config.toml
num_hidden_layers = 9
moe_layers = [0, 1, 2, 3, 4, 5, 6, 7, 8]
scale_expert_input = true
norm_place = "pre"
positions = "rope"
init_std_o = 0.00561
beta2 = 0.99
Below are experts of layer 2 (counted from 0) of a mixture-of-experts language model. Rows are named router (the router's row for the expert), gate (a neuron's input weights, with its number), up (a neuron's input weights, with its number), down (a neuron's output weights, with its number) and show model dimensions 32-63. Each number is 200 + 40 x the weight over its row's rms, rounded and kept within 0 to 999.
After each expert's rows: a language model's description of what the expert responds to. This comes from a sample of Wikipedia text that the model never trained on.

# expert 5
router,190,194,252,157,299,181,147,255,233,214,159,220,241,241,206,129,262,223,282,123,229,202,200,201,160,247,247,172,211,207,164,205
gate0,249,217,189,149,197,178,184,268,149,194,164,251,204,193,108,212,204,259,190,304,163,238,168,239,183,147,237,272,181,280,174,271
up0,212,190,205,125,205,205,195,232,140,203,169,221,231,188,110,200,237,246,186,287,165,213,198,230,194,131,215,269,200,299,196,250
down0,203,225,161,205,115,208,187,208,194,207,222,210,206,208,175,199,205,171,178,175,117,240,187,230,181,209,189,250,137,206,173,217
gate1,201,215,166,158,157,154,279,266,213,228,221,135,251,178,138,138,202,280,231,248,259,177,183,170,173,153,175,209,307,180,191,181
up1,125,264,215,139,196,144,312,216,222,146,237,282,231,190,197,202,241,207,181,238,247,142,228,163,209,182,167,146,147,196,190,206
down1,216,237,192,246,249,216,223,209,157,220,209,188,248,128,192,281,153,208,255,205,246,259,233,175,182,149,208,287,177,220,176,217
gate2,260,228,219,250,218,188,232,233,176,173,271,187,266,233,246,207,163,152,272,226,217,205,243,190,243,199,317,183,228,189,215,198
up2,162,187,194,165,196,206,157,211,275,211,107,237,154,170,171,209,236,224,156,209,170,196,210,204,199,195,92,201,188,237,223,169
down2,169,194,202,235,173,131,212,228,162,241,218,160,168,134,247,203,259,245,206,207,178,190,211,117,137,257,248,244,208,229,207,214
gate3,230,250,259,142,221,213,216,226,207,212,223,209,199,188,274,190,238,224,191,109,174,149,148,225,233,160,239,233,218,242,148,121
up3,169,227,174,216,196,234,211,123,188,164,194,216,212,189,152,150,209,182,183,257,214,127,200,188,159,264,173,205,235,199,215,198
down3,144,252,133,233,238,154,243,171,220,207,142,215,276,194,235,149,201,191,223,209,149,225,261,192,205,179,204,184,203,108,171,248
gate4,86,176,142,214,246,131,198,110,198,255,170,163,207,177,191,234,264,167,219,139,162,162,201,147,204,188,228,154,201,214,220,154
up4,137,203,196,254,234,141,129,174,206,200,203,136,214,120,179,254,232,219,183,166,139,259,109,218,245,203,332,139,140,230,190,175
down4,165,102,153,196,85,191,194,228,256,243,182,161,189,144,170,142,217,180,245,191,197,147,165,240,267,225,195,269,157,227,209,160
Mid-word continuations. Middle and final pieces of words and names, such as att in attendance, ature in entablature, ic, or, plus again and living.

# expert 2
router,193,204,253,170,281,156,189,213,219,227,169,180,250,193,207,168,270,225,264,162,234,216,229,181,168,198,224,176,197,247,124,236
gate0,182,111,198,167,247,203,192,244,171,141,258,195,236,145,209,192,235,145,250,218,133,150,259,264,152,170,186,267,160,282,252,178
up0,188,102,225,138,228,169,183,225,117,144,243,220,210,101,202,218,253,113,252,208,190,163,265,255,191,178,225,250,200,297,256,184
down0,245,110,165,184,136,170,145,207,173,196,167,181,167,242,239,166,194,198,150,194,213,257,175,156,222,245,177,155,224,124,214,186
gate1,91,290,188,130,220,165,255,187,270,300,187,148,239,229,206,214,239,160,187,212,240,125,213,149,218,188,182,144,152,232,212,213
up1,156,251,235,151,240,164,245,156,283,285,240,186,264,251,261,207,211,154,171,212,193,141,182,167,237,178,189,205,183,199,202,219
down1,229,206,150,204,132,238,217,116,209,265,145,176,103,259,265,214,251,143,185,228,159,219,211,125,183,287,178,248,217,140,179,116
gate2,234,216,256,238,139,287,169,221,214,205,224,155,221,180,232,156,211,147,204,147,167,154,186,138,202,185,218,250,242,251,241,204
up2,233,231,215,248,167,284,116,213,214,234,210,103,171,185,169,116,227,210,178,188,190,122,203,217,167,134,236,285,210,183,231,196
down2,238,211,201,162,247,190,331,205,179,231,189,168,158,209,231,166,111,213,208,215,208,224,170,220,204,245,186,149,203,194,208,193
gate3,143,206,176,202,218,151,205,179,195,207,236,162,221,199,243,147,222,241,241,204,179,118,263,216,212,183,162,175,205,232,233,160
up3,217,210,219,233,249,189,226,215,152,185,185,244,202,181,184,168,183,219,222,252,240,231,228,191,224,217,199,237,256,195,183,166
down3,210,300,217,197,252,171,221,253,174,171,173,227,164,201,200,237,212,238,241,234,147,155,228,176,216,164,190,220,258,145,196,219
gate4,145,286,169,160,162,206,188,322,224,203,238,237,199,210,174,228,179,241,207,269,215,145,173,190,222,161,280,236,152,187,220,191
up4,165,158,187,126,191,260,216,276,224,182,225,194,182,253,230,200,185,163,231,251,189,121,204,152,191,210,333,208,175,259,196,168
down4,229,229,203,183,217,232,264,234,159,160,201,183,145,163,213,195,147,186,250,220,206,170,255,155,256,240,201,189,178,109,165,195
Disambiguation "may", mixed fragments. The word may in "X may refer to" disambiguation openings, plus common function words (the, of, by) and name fragments like York, FC.

# expert 7
router,151,178,246,176,304,171,169,210,206,148,171,228,263,213,199,210,246,207,282,148,199,226,235,172,119,202,201,142,226,231,198,251
gate0,232,122,195,178,241,177,143,181,170,112,222,225,85,157,176,270,223,184,205,225,234,188,156,118,204,156,196,242,195,204,177,190
up0,183,258,230,248,180,176,227,155,259,291,248,223,189,312,162,253,130,176,179,170,237,203,171,185,226,167,183,196,187,95,153,219
down0,275,245,225,197,234,166,132,235,202,266,201,226,230,252,193,157,208,200,215,198,300,168,169,195,163,125,181,299,232,195,157,185
gate1,208,233,168,195,199,271,215,175,199,174,173,120,233,167,221,138,226,157,208,204,148,166,202,154,168,249,256,189,156,269,232,220
up1,165,232,235,201,197,128,110,186,205,199,229,251,206,277,251,296,136,221,194,80,241,61,169,151,160,125,200,248,242,225,262,171
down1,170,232,248,158,104,187,166,227,209,201,232,222,210,179,187,171,180,215,233,175,326,281,198,209,247,156,181,204,202,235,168,306
gate2,275,197,219,175,232,191,200,230,178,248,200,227,261,176,181,173,239,113,240,205,231,218,126,212,138,168,201,175,216,250,167,210
up2,229,184,231,150,242,237,179,311,238,248,177,267,214,219,229,148,203,108,188,233,255,196,184,253,164,198,195,269,170,154,258,137
down2,237,189,154,211,114,206,229,180,190,257,186,216,183,245,164,182,199,213,283,243,196,269,257,211,242,207,213,179,118,237,155,220
gate3,155,189,199,219,147,206,169,180,266,174,161,234,217,221,197,122,135,230,220,199,277,204,179,179,158,191,222,209,163,228,183,247
up3,229,219,182,162,249,216,223,221,244,235,197,223,176,183,193,207,231,203,227,173,152,189,263,257,276,157,173,138,180,115,198,158
down3,220,154,231,285,203,218,260,196,237,262,190,140,243,246,233,312,214,229,196,199,245,175,245,209,203,181,194,225,266,135,70,235
gate4,212,239,264,172,291,197,117,191,170,154,162,167,168,238,100,218,225,183,189,171,222,174,220,158,220,224,209,253,241,189,248,163
up4,200,154,85,242,51,206,201,154,215,252,248,268,220,178,247,189,192,201,186,204,152,251,216,248,224,166,218,155,179,152,144,287
down4,198,229,142,181,126,199,243,196,132,245,230,267,247,184,187,192,256,201,175,209,201,134,149,272,200,218,172,184,166,241,166,155
Place-name and timezone starts. UTC in infobox time zone lines, New before York, United before States, and capitalised first pieces of place and team names.

# expert 9
router,198,187,254,143,282,164,181,255,218,248,150,198,255,221,193,166,266,253,243,177,224,231,203,177,149,218,220,199,182,225,155,220
gate0,224,174,221,214,224,194,140,191,265,203,213,177,149,270,100,210,186,287,184,251,234,176,201,174,211,206,245,194,182,168,134,130
up0,225,220,156,203,189,261,237,201,166,212,253,193,267,128,198,166,156,205,230,178,199,176,216,239,254,142,213,193,259,119,260,244
down0,149,128,233,163,272,281,156,264,238,218,165,224,194,194,215,137,209,213,235,179,195,195,187,218,163,192,207,203,228,222,134,217
gate1,277,163,220,179,228,282,269,220,157,235,199,210,210,102,149,240,241,148,212,171,227,289,161,155,185,193,236,161,182,213,202,237
up1,178,266,242,195,201,196,219,268,238,169,227,154,195,253,156,172,205,260,203,258,191,75,209,241,279,237,175,160,157,181,229,105
down1,229,302,245,238,154,230,267,208,204,235,212,235,198,168,249,248,231,229,154,189,237,238,168,336,209,161,196,212,194,220,207,262
gate2,193,120,213,256,233,241,238,307,200,139,139,179,197,159,160,266,166,221,256,220,163,171,196,187,198,188,232,135,301,216,228,184
up2,237,116,223,210,232,258,271,286,213,172,137,190,157,171,179,257,172,218,240,226,184,204,148,150,216,169,204,126,251,216,213,154
down2,234,179,235,162,221,212,264,219,225,197,123,180,216,176,187,252,187,175,149,198,271,283,249,219,210,233,238,171,188,179,211,155
gate3,196,242,246,164,207,193,205,226,222,247,223,178,177,155,159,183,238,202,229,172,207,237,220,171,226,183,229,191,152,265,170,228
up3,225,244,248,165,207,162,218,213,226,251,215,187,178,181,178,172,249,247,216,181,205,260,224,174,247,186,233,182,134,263,162,242
down3,162,192,196,227,191,175,218,201,193,174,164,237,210,186,233,225,164,118,192,135,239,183,235,219,266,196,152,205,158,251,192,147
gate4,198,249,216,261,193,148,245,237,194,154,242,134,240,249,230,207,275,201,231,167,162,171,159,189,212,172,208,111,107,88,253,126
up4,228,225,236,215,147,175,164,198,198,204,274,205,230,141,246,156,263,243,191,196,186,184,162,229,198,177,216,140,172,112,240,211
down4,191,195,209,195,205,229,217,234,179,202,165,224,167,138,152,161,269,240,145,109,147,179,155,283,105,183,244,196,164,216,311,152
Based and name pieces. The word based in based in or based on, plus pieces inside song titles, names and tennis scores, like old, aut, 201.

# expert 0
router,224,200,233,139,275,204,147,212,229,231,139,187,226,152,153,153,268,214,230,168,213,229,211,197,156,209,235,172,200,192,132,223
gate0,167,213,137,288,177,191,186,179,247,148,162,264,184,200,195,262,210,146,241,240,210,123,250,165,247,220,162,249,141,211,236,161
up0,211,223,216,107,213,238,202,230,134,215,203,134,266,164,205,172,190,228,185,178,206,289,123,198,119,204,247,155,261,177,151,292
down0,187,171,216,199,274,104,177,245,161,236,232,190,175,195,237,231,234,222,224,233,236,215,199,158,207,187,237,220,144,194,184,113
gate1,121,169,135,189,195,183,261,128,150,173,147,265,179,214,205,247,174,119,263,150,189,161,236,184,175,249,232,174,188,275,188,174
up1,255,185,184,198,276,236,228,276,233,163,230,200,177,240,173,214,218,218,191,247,232,248,228,170,201,207,173,218,205,244,197,219
down1,204,228,251,152,213,170,199,169,162,167,170,165,252,192,246,163,198,200,151,211,142,106,225,151,87,158,262,222,275,154,223,191
gate2,224,260,211,201,178,205,169,220,227,231,213,186,228,206,198,150,298,165,235,242,210,212,171,217,202,201,204,252,256,196,100,229
up2,195,208,212,213,152,195,194,158,208,185,196,183,216,211,218,251,217,243,219,217,272,288,268,201,236,199,201,157,165,170,133,185
down2,217,123,202,207,168,226,198,245,272,105,273,288,217,250,217,191,145,139,223,160,204,217,241,133,139,235,216,266,203,185,178,204
gate3,245,152,231,132,179,264,239,190,215,225,194,255,183,211,168,169,163,136,186,200,168,187,272,217,133,267,273,264,249,113,157,228
up3,157,230,173,256,205,159,176,231,190,166,218,119,229,228,217,218,240,277,200,182,218,220,132,171,256,136,144,140,159,257,253,172
down3,126,177,176,172,213,180,147,163,257,203,232,244,198,183,198,233,227,212,240,253,155,245,204,215,190,205,221,180,185,242,149,222
gate4,249,267,223,208,224,175,219,261,205,161,196,179,164,210,174,172,271,193,200,149,210,263,165,181,182,237,258,185,132,129,199,179
up4,178,114,186,225,232,235,164,128,216,182,225,244,209,203,113,127,171,235,233,244,177,177,248,171,180,136,192,139,287,258,210,208
down4,115,203,225,163,296,227,226,192,282,114,198,232,168,187,184,224,286,243,189,199,220,138,214,177,169,205,125,201,204,192,93,157
Quantifiers and stat-table headers. Quantifier words like some, many, several, only, other in prose, plus sports-table cells such as Apps headers, pipes and positions (MF, DF).

# expert 11
router,198,219,265,153,257,145,209,284,238,225,175,194,253,257,209,215,247,252,264,218,201,189,216,205,144,194,226,177,223,186,110,193
gate0,107,153,253,143,141,164,244,238,223,268,124,200,204,195,223,183,173,203,225,256,149,174,262,239,227,200,152,165,160,122,175,213
up0,102,160,239,145,144,167,248,222,233,269,147,209,186,198,236,198,184,194,229,258,188,156,270,249,216,217,158,174,156,136,189,242
down0,161,216,189,187,188,221,135,209,234,237,232,176,138,162,214,167,170,154,175,205,168,169,250,298,173,207,156,166,120,174,243,156
gate1,195,179,211,219,205,248,238,203,275,236,230,181,218,276,182,218,269,167,178,198,224,316,221,221,201,168,126,143,122,195,125,278
up1,208,175,193,259,173,251,258,173,238,232,237,157,254,276,199,213,285,207,140,181,205,298,224,220,202,165,134,160,172,171,52,270
down1,170,247,238,148,183,188,239,150,201,258,246,234,203,171,211,187,166,203,140,111,191,229,232,191,195,177,244,224,268,155,162,228
gate2,165,204,177,210,212,268,161,244,222,236,194,223,243,121,160,187,172,186,241,210,189,94,208,214,224,189,216,217,222,145,176,233
up2,204,205,220,188,220,232,295,272,206,257,176,262,207,217,249,167,123,167,201,274,215,134,156,205,220,218,197,232,197,151,163,159
down2,232,193,173,248,202,206,229,210,229,85,147,164,227,254,114,187,262,183,163,182,176,262,253,258,204,208,173,242,178,138,212,244
gate3,203,258,236,286,160,214,194,152,206,231,244,193,150,198,215,225,177,269,232,243,242,240,163,165,147,160,178,185,182,247,213,226
up3,222,287,220,211,206,196,128,215,140,275,192,181,187,236,156,291,163,277,247,171,135,207,183,195,148,159,267,185,253,192,224,215
down3,218,216,269,168,218,172,159,257,215,221,222,219,256,171,149,158,189,265,232,172,150,231,180,211,255,171,251,273,178,188,236,118
gate4,127,204,143,161,177,224,192,187,207,209,230,249,169,176,201,172,226,233,172,291,267,201,162,213,222,209,221,238,193,250,241,237
up4,172,211,197,173,157,249,160,158,221,239,244,215,167,164,191,222,180,215,202,313,297,192,171,232,232,193,222,243,211,231,265,210
down4,184,189,237,212,181,221,198,226,231,186,167,203,138,218,176,240,191,211,149,235,235,238,220,100,227,128,198,155,198,246,226,227
List dashes and punctuation. Line-initial list dashes in infoboxes and lists, plus brackets, periods in U.S., pipes and line breaks in biographical and table text.

# expert 15
router,221,211,229,142,245,151,194,212,248,246,164,186,238,195,191,155,281,223,277,169,191,186,179,192,168,218,276,139,193,186,128,229
gate0,197,204,162,201,207,193,263,245,171,237,206,142,174,246,188,288,271,221,272,149,246,245,276,218,179,127,205,190,269,150,261,243
up0,173,187,217,204,167,186,136,152,206,185,215,259,183,92,235,151,134,191,167,281,229,160,178,158,194,345,201,209,183,232,182,161
down0,195,161,181,177,241,212,231,217,281,182,176,172,240,202,141,219,222,222,194,151,205,171,172,155,206,185,217,208,197,161,197,218
gate1,255,229,204,243,199,218,209,186,210,224,244,190,236,214,127,179,167,266,185,211,186,209,261,137,196,221,162,211,175,256,218,244
up1,268,206,202,240,190,201,181,223,237,123,217,194,169,124,189,245,136,231,156,181,145,204,295,210,146,144,216,164,206,126,236,239
down1,131,154,161,263,146,212,186,259,182,151,215,233,198,176,266,172,156,200,178,222,169,211,163,137,198,236,200,175,220,211,103,185
gate2,184,229,212,183,167,226,177,211,197,228,219,274,154,156,198,287,202,238,195,202,139,149,190,224,156,187,169,180,243,285,225,231
up2,243,245,200,165,215,238,163,216,167,217,153,269,160,155,204,242,175,183,199,222,160,205,183,235,171,245,177,177,239,239,247,238
down2,159,275,108,155,204,196,255,215,181,236,210,138,208,256,245,223,146,248,127,247,168,220,242,156,210,167,235,245,188,176,202,218
gate3,148,182,183,150,220,170,172,216,205,189,122,223,186,223,174,169,228,144,175,120,192,176,164,222,223,222,216,150,223,240,201,151
up3,226,243,196,260,177,250,205,198,244,211,186,129,239,211,193,247,212,285,171,283,223,290,236,181,217,250,221,303,161,234,156,166
down3,197,143,224,267,155,232,265,180,194,137,199,224,162,160,218,218,197,238,218,180,258,160,216,155,242,184,163,195,219,242,206,210
gate4,163,244,194,142,226,198,218,211,141,142,217,151,218,287,197,173,212,248,152,247,238,265,285,185,149,145,169,170,147,154,180,180
up4,267,133,179,229,168,197,230,255,251,213,125,275,173,143,228,144,182,155,169,196,168,217,110,233,220,253,199,183,188,222,222,194
down4,256,132,251,199,247,232,250,207,213,180,214,162,268,202,212,158,244,227,247,253,198,177,144,151,219,255,116,171,165,267,122,176
Table spacing and word middles. Blank spaces and brackets inside wiki tables, plus word-middle pieces like ust in Industry or Trust, ology, formation.

# expert 6
router,148,237,224,146,253,112,222,217,220,272,152,204,195,193,271,162,240,204,235,141,192,194,176,182,169,217,274,168,171,194,147,155
gate0,145,131,232,170,163,165,182,241,180,202,223,189,174,189,187,164,227,181,191,120,227,204,165,195,218,214,205,177,168,224,177,192
up0,235,246,201,204,210,165,217,196,182,214,177,219,194,248,254,197,164,208,182,241,216,248,212,233,196,235,183,233,246,158,204,258
down0,220,175,182,247,196,193,170,248,170,174,156,273,168,171,228,170,286,147,178,187,171,261,213,163,255,230,189,166,205,217,164,190
gate1,160,227,263,210,181,199,211,175,166,168,205,308,146,177,180,186,181,222,230,234,189,195,227,220,147,180,148,199,171,184,176,225
up1,112,153,327,208,255,231,220,170,156,213,217,244,185,153,145,230,175,214,222,235,154,214,260,224,126,221,271,262,287,260,155,242
down1,245,173,159,155,183,190,216,148,194,236,232,192,216,229,278,172,202,211,179,234,183,174,198,236,246,145,179,300,211,280,191,216
gate2,156,196,217,168,119,147,187,114,105,245,219,203,169,252,257,280,164,263,222,235,238,124,162,220,170,175,240,203,219,121,163,273
up2,250,227,188,245,267,286,193,270,318,211,169,156,241,147,144,124,211,129,200,167,164,252,211,202,215,191,133,226,243,300,239,126
down2,214,209,197,226,188,152,212,203,218,126,209,231,280,250,207,233,246,224,206,185,171,252,224,205,212,128,226,152,260,228,248,145
gate3,216,227,147,160,192,198,215,200,193,195,192,276,227,214,230,192,177,207,187,179,254,194,188,205,248,226,179,159,177,158,169,202
up3,258,227,242,147,229,158,214,276,207,213,221,222,221,167,203,185,252,233,227,210,210,218,141,164,236,170,182,158,187,214,246,126
down3,172,151,200,248,179,174,158,151,218,243,154,218,145,242,174,247,244,224,150,259,181,219,186,206,253,139,203,199,184,252,162,160
gate4,263,215,188,233,209,144,234,238,230,244,250,137,245,206,159,233,258,240,184,185,185,242,214,211,180,192,181,205,207,196,164,187
up4,229,216,256,235,195,167,209,173,242,232,256,176,236,242,170,213,287,215,175,182,192,253,200,194,208,225,217,232,191,227,156,195
down4,171,226,149,213,183,225,272,266,129,160,151,186,207,184,157,245,163,256,246,190,166,220,193,185,160,198,228,203,234,220,263,150
Infobox field names, into. Field labels after list dashes in infoboxes, such as Platform and Website, plus into, coordinate prime marks, and song-title or name word pieces.

# expert 1
router,194,177,224,130,240,195,139,246,260,193,199,208,177,197,209,145,260,232,280,196,235,194,228,227,196,215,208,173,209,220,151,211
gate10,210,137,145,164,193,229,224,245,180,235,224,192,259,160,185,172,237,170,193,237,225,194,200,204,169,131,217,168,218,267,202,206
up10,263,214,228,155,199,198,183,211,183,230,278,200,249,149,174,145,262,218,205,266,194,157,194,197,181,155,268,229,221,351,237,216
down10,137,228,263,221,236,201,133,136,213,182,189,240,227,241,248,199,165,230,257,193,195,177,145,211,147,223,153,89,234,157,243,244
gate11,94,220,136,249,149,182,272,118,193,191,136,219,212,173,179,255,154,237,248,187,205,141,254,215,150,215,181,207,187,110,81,214
up11,307,179,255,162,254,234,102,255,158,176,269,158,182,233,239,125,231,142,154,188,211,202,155,173,258,211,267,216,202,283,305,193
down11,143,185,218,200,215,189,178,175,226,189,138,120,203,164,149,171,203,152,218,275,219,212,273,179,228,249,165,172,192,234,268,209
gate12,222,215,194,333,189,214,180,273,182,196,163,184,145,202,180,210,246,166,192,149,200,141,200,200,200,291,172,219,110,247,157,154
up12,180,170,241,86,227,164,207,127,213,215,218,156,276,176,209,212,156,245,203,230,225,249,238,189,221,93,241,199,276,147,227,221
down12,171,231,225,114,216,90,235,191,234,250,170,188,200,239,183,194,123,145,244,218,248,235,204,190,211,115,259,186,262,176,229,214
gate13,121,190,225,142,200,273,202,229,220,218,173,188,182,154,237,152,178,105,201,208,304,119,226,105,165,227,226,180,77,229,268,117
up13,143,193,191,229,171,275,211,286,219,222,213,232,195,153,207,157,168,120,236,236,308,106,212,134,209,221,206,217,119,235,234,168
down13,203,235,190,262,185,264,111,173,193,160,249,221,205,132,306,172,145,224,195,183,204,224,179,192,249,233,158,149,165,233,246,204
gate14,226,223,194,100,226,137,217,221,239,252,187,216,141,160,185,234,196,137,177,207,206,226,268,242,202,207,205,259,232,218,291,189
up14,224,179,152,226,197,149,213,217,199,228,183,170,246,273,223,162,249,214,219,184,236,190,294,182,169,220,183,204,196,207,218,201
down14,186,212,162,211,209,235,187,184,170,280,199,196,199,111,216,248,199,220,180,138,194,198,257,242,149,132,211,158,169,177,202,169
Word-initial prefix fragments. Opening pieces of longer prose words split into parts, like pro in probably, cont, reg, deb in debated, fig in figuratively.

# expert 8
router,207,209,244,137,260,172,225,165,197,204,126,190,204,161,241,150,238,250,250,178,178,200,225,199,186,224,259,179,184,172,146,199
gate0,222,160,207,239,162,190,190,160,212,240,273,172,187,211,157,235,179,205,219,185,218,176,179,224,188,168,191,311,231,260,158,205
up0,170,170,168,244,187,163,168,160,175,206,216,166,174,238,157,190,160,211,234,147,186,149,183,258,217,177,202,283,241,279,196,218
down0,201,200,115,249,225,196,196,222,222,221,179,231,206,170,200,147,220,198,183,188,252,225,223,223,274,115,282,200,206,145,169,211
gate1,269,220,173,234,191,93,271,233,188,206,202,181,205,239,243,191,186,79,152,188,190,278,179,158,231,314,194,212,243,183,192,238
up1,269,225,176,224,174,114,263,207,245,194,219,209,186,212,224,213,208,114,142,202,186,275,179,166,234,277,185,228,262,160,167,243
down1,185,170,185,224,223,187,204,264,234,191,120,114,141,153,218,173,203,214,184,231,255,180,199,220,148,210,255,235,186,185,263,150
gate2,160,225,195,201,235,140,178,216,294,261,233,187,264,182,130,222,254,156,268,168,252,189,202,260,142,162,165,158,211,191,190,188
up2,173,226,193,188,214,171,224,225,276,238,244,191,211,200,192,235,287,162,241,164,293,220,218,257,182,168,160,164,209,200,163,170
down2,209,206,206,189,196,212,223,202,265,218,247,151,184,219,255,292,168,199,158,190,233,158,158,223,85,184,160,139,208,201,180,253
gate3,180,256,156,205,233,169,229,274,213,278,192,181,245,240,99,225,217,248,207,223,155,161,140,181,203,178,169,204,132,255,198,207
up3,215,154,205,164,162,237,200,94,80,163,216,155,143,190,255,153,208,175,179,122,239,201,234,247,228,226,204,164,219,174,189,186
down3,198,238,174,155,221,192,169,250,210,224,219,181,250,277,222,153,149,193,233,237,209,184,240,257,201,122,193,172,190,164,187,191
gate4,291,246,186,160,161,253,251,158,186,197,224,233,143,120,197,218,188,187,190,212,210,342,221,268,154,240,311,138,225,140,197,211
up4,116,181,245,250,215,166,106,263,200,179,183,166,221,207,196,204,204,202,188,208,171,97,141,155,231,180,128,264,197,293,177,172
down4,270,199,159,255,214,266,142,273,124,196,217,86,192,236,224,220,185,198,229,215,155,175,229,233,235,246,221,271,249,169,171,239
Word-start and word-end pieces. Word pieces such as sl (slogan, slot, slate), ult in difficult, ill, ra, and numbers like 13 or 16 in dates.

# expert 3
router,264,226,211,174,234,132,296,236,233,216,176,200,255,251,221,91,242,171,248,158,266,263,179,153,170,191,210,217,131,236,168,205
gate0,224,219,241,228,240,201,197,135,155,282,222,157,233,244,186,171,247,232,206,227,281,151,175,227,225,212,260,235,246,226,219,145
up0,142,180,206,208,175,210,151,248,261,215,148,178,215,187,202,228,203,168,171,258,201,233,226,163,193,117,153,150,187,196,206,267
down0,266,171,232,221,165,157,207,203,211,145,238,215,175,232,181,153,140,232,206,151,215,207,219,266,157,207,200,204,217,209,193,224
gate1,303,165,217,230,181,172,176,190,248,208,188,249,165,250,260,187,202,239,187,161,149,243,209,152,100,213,216,230,180,179,217,181
up1,146,193,167,275,188,199,269,123,186,196,269,286,198,187,192,211,147,162,174,242,228,170,215,189,289,197,112,118,190,228,200,248
down1,197,242,186,201,161,242,177,229,267,232,173,243,175,135,255,211,225,250,193,267,239,226,188,240,213,133,165,261,187,188,236,209
gate2,292,274,205,172,165,191,289,206,160,245,179,115,162,190,211,200,213,256,186,220,164,179,204,189,165,174,198,217,272,124,199,214
up2,113,111,174,214,206,203,125,234,238,158,208,287,228,186,197,225,183,140,220,178,250,224,154,201,222,223,218,202,126,268,209,196
down2,193,199,252,151,214,201,223,122,212,114,276,221,212,240,199,167,283,217,222,214,258,198,174,207,160,256,187,138,209,251,234,278
gate3,140,119,193,212,228,239,217,226,75,219,249,198,217,206,179,191,137,181,162,156,228,176,181,153,209,172,258,173,206,201,158,224
up3,169,186,168,206,184,179,229,294,152,135,162,175,220,156,205,267,159,223,170,152,255,228,154,82,213,193,216,242,182,208,200,222
down3,186,239,159,175,186,209,238,196,210,176,162,127,181,213,206,178,247,199,223,208,154,221,199,251,257,173,146,191,184,234,125,159
gate4,191,266,182,176,190,148,262,163,143,228,253,131,208,181,249,206,269,188,194,224,184,250,243,202,173,224,275,226,193,201,164,215
up4,205,120,237,183,190,203,214,245,269,175,146,253,196,317,197,225,135,210,195,204,180,124,152,245,208,166,173,209,231,213,202,245
down4,181,183,196,254,238,174,254,260,188,250,204,229,245,172,316,181,211,196,159,264,245,203,194,165,234,190,243,149,244,237,215,118
Infobox and table fields. Tokens in infobox and results-table fields, especially place after medal names and age or aged in birth and death dates, plus name pieces.

# expert 12
router,207,197,252,157,280,135,187,210,203,226,145,163,204,195,158,213,265,273,290,150,188,197,199,184,104,207,249,149,258,156,135,215
gate0,168,234,174,260,164,237,255,200,192,146,150,252,227,174,131,233,169,245,212,177,168,164,192,143,165,171,234,280,191,155,251,186
up0,294,143,223,189,202,214,187,218,175,230,262,133,169,241,254,174,225,193,187,256,191,285,185,229,172,256,154,172,253,287,180,213
down0,162,240,213,230,144,230,182,204,204,257,186,204,163,201,244,117,208,172,242,175,206,242,168,171,171,202,193,241,102,176,213,183
gate1,213,166,245,190,241,271,135,225,233,217,213,163,231,198,168,174,228,194,225,185,209,275,230,223,160,182,214,196,159,233,216,189
up1,213,187,218,206,168,138,137,192,215,113,192,170,139,257,210,155,195,261,232,188,227,200,116,241,138,228,241,249,124,243,219,143
down1,157,229,229,255,289,179,181,179,144,198,242,192,257,175,192,231,300,137,131,144,176,226,258,227,157,150,171,245,192,227,154,223
gate2,191,218,182,199,181,183,211,202,191,165,210,195,143,175,142,182,265,196,224,217,233,227,183,208,205,218,183,207,97,194,212,133
up2,210,210,199,179,143,212,209,229,188,140,193,231,155,146,163,215,249,206,216,190,269,256,180,189,182,222,160,159,162,180,259,132
down2,163,278,193,177,238,203,164,137,127,181,154,169,187,130,198,212,128,195,141,180,197,189,177,216,230,304,149,190,125,196,228,177
gate3,199,237,208,181,153,174,265,174,210,253,237,126,164,146,176,181,237,160,212,221,286,215,220,171,234,177,169,190,128,180,150,214
up3,116,185,192,204,199,173,160,194,205,165,234,227,234,213,179,209,193,269,191,194,146,203,165,243,202,290,205,211,242,247,221,185
down3,174,214,245,186,240,284,206,197,235,170,195,147,173,234,251,144,151,126,196,201,240,187,159,201,119,246,224,204,137,214,250,209
gate4,259,195,174,181,199,229,238,177,190,185,123,169,198,127,168,252,188,147,142,133,171,220,179,249,170,141,193,172,232,191,158,316
up4,163,194,175,194,201,170,122,178,193,221,220,237,192,226,253,193,188,182,257,222,209,178,227,175,218,288,193,245,153,243,217,124
down4,101,193,204,213,130,149,173,203,215,239,302,233,172,219,195,147,135,222,205,240,223,211,247,181,242,209,147,259,239,215,167,153
Clause-linking words, line ends. Relative and subordinating words such as where, when, which, if after a comma, plus sentence-final periods and line breaks.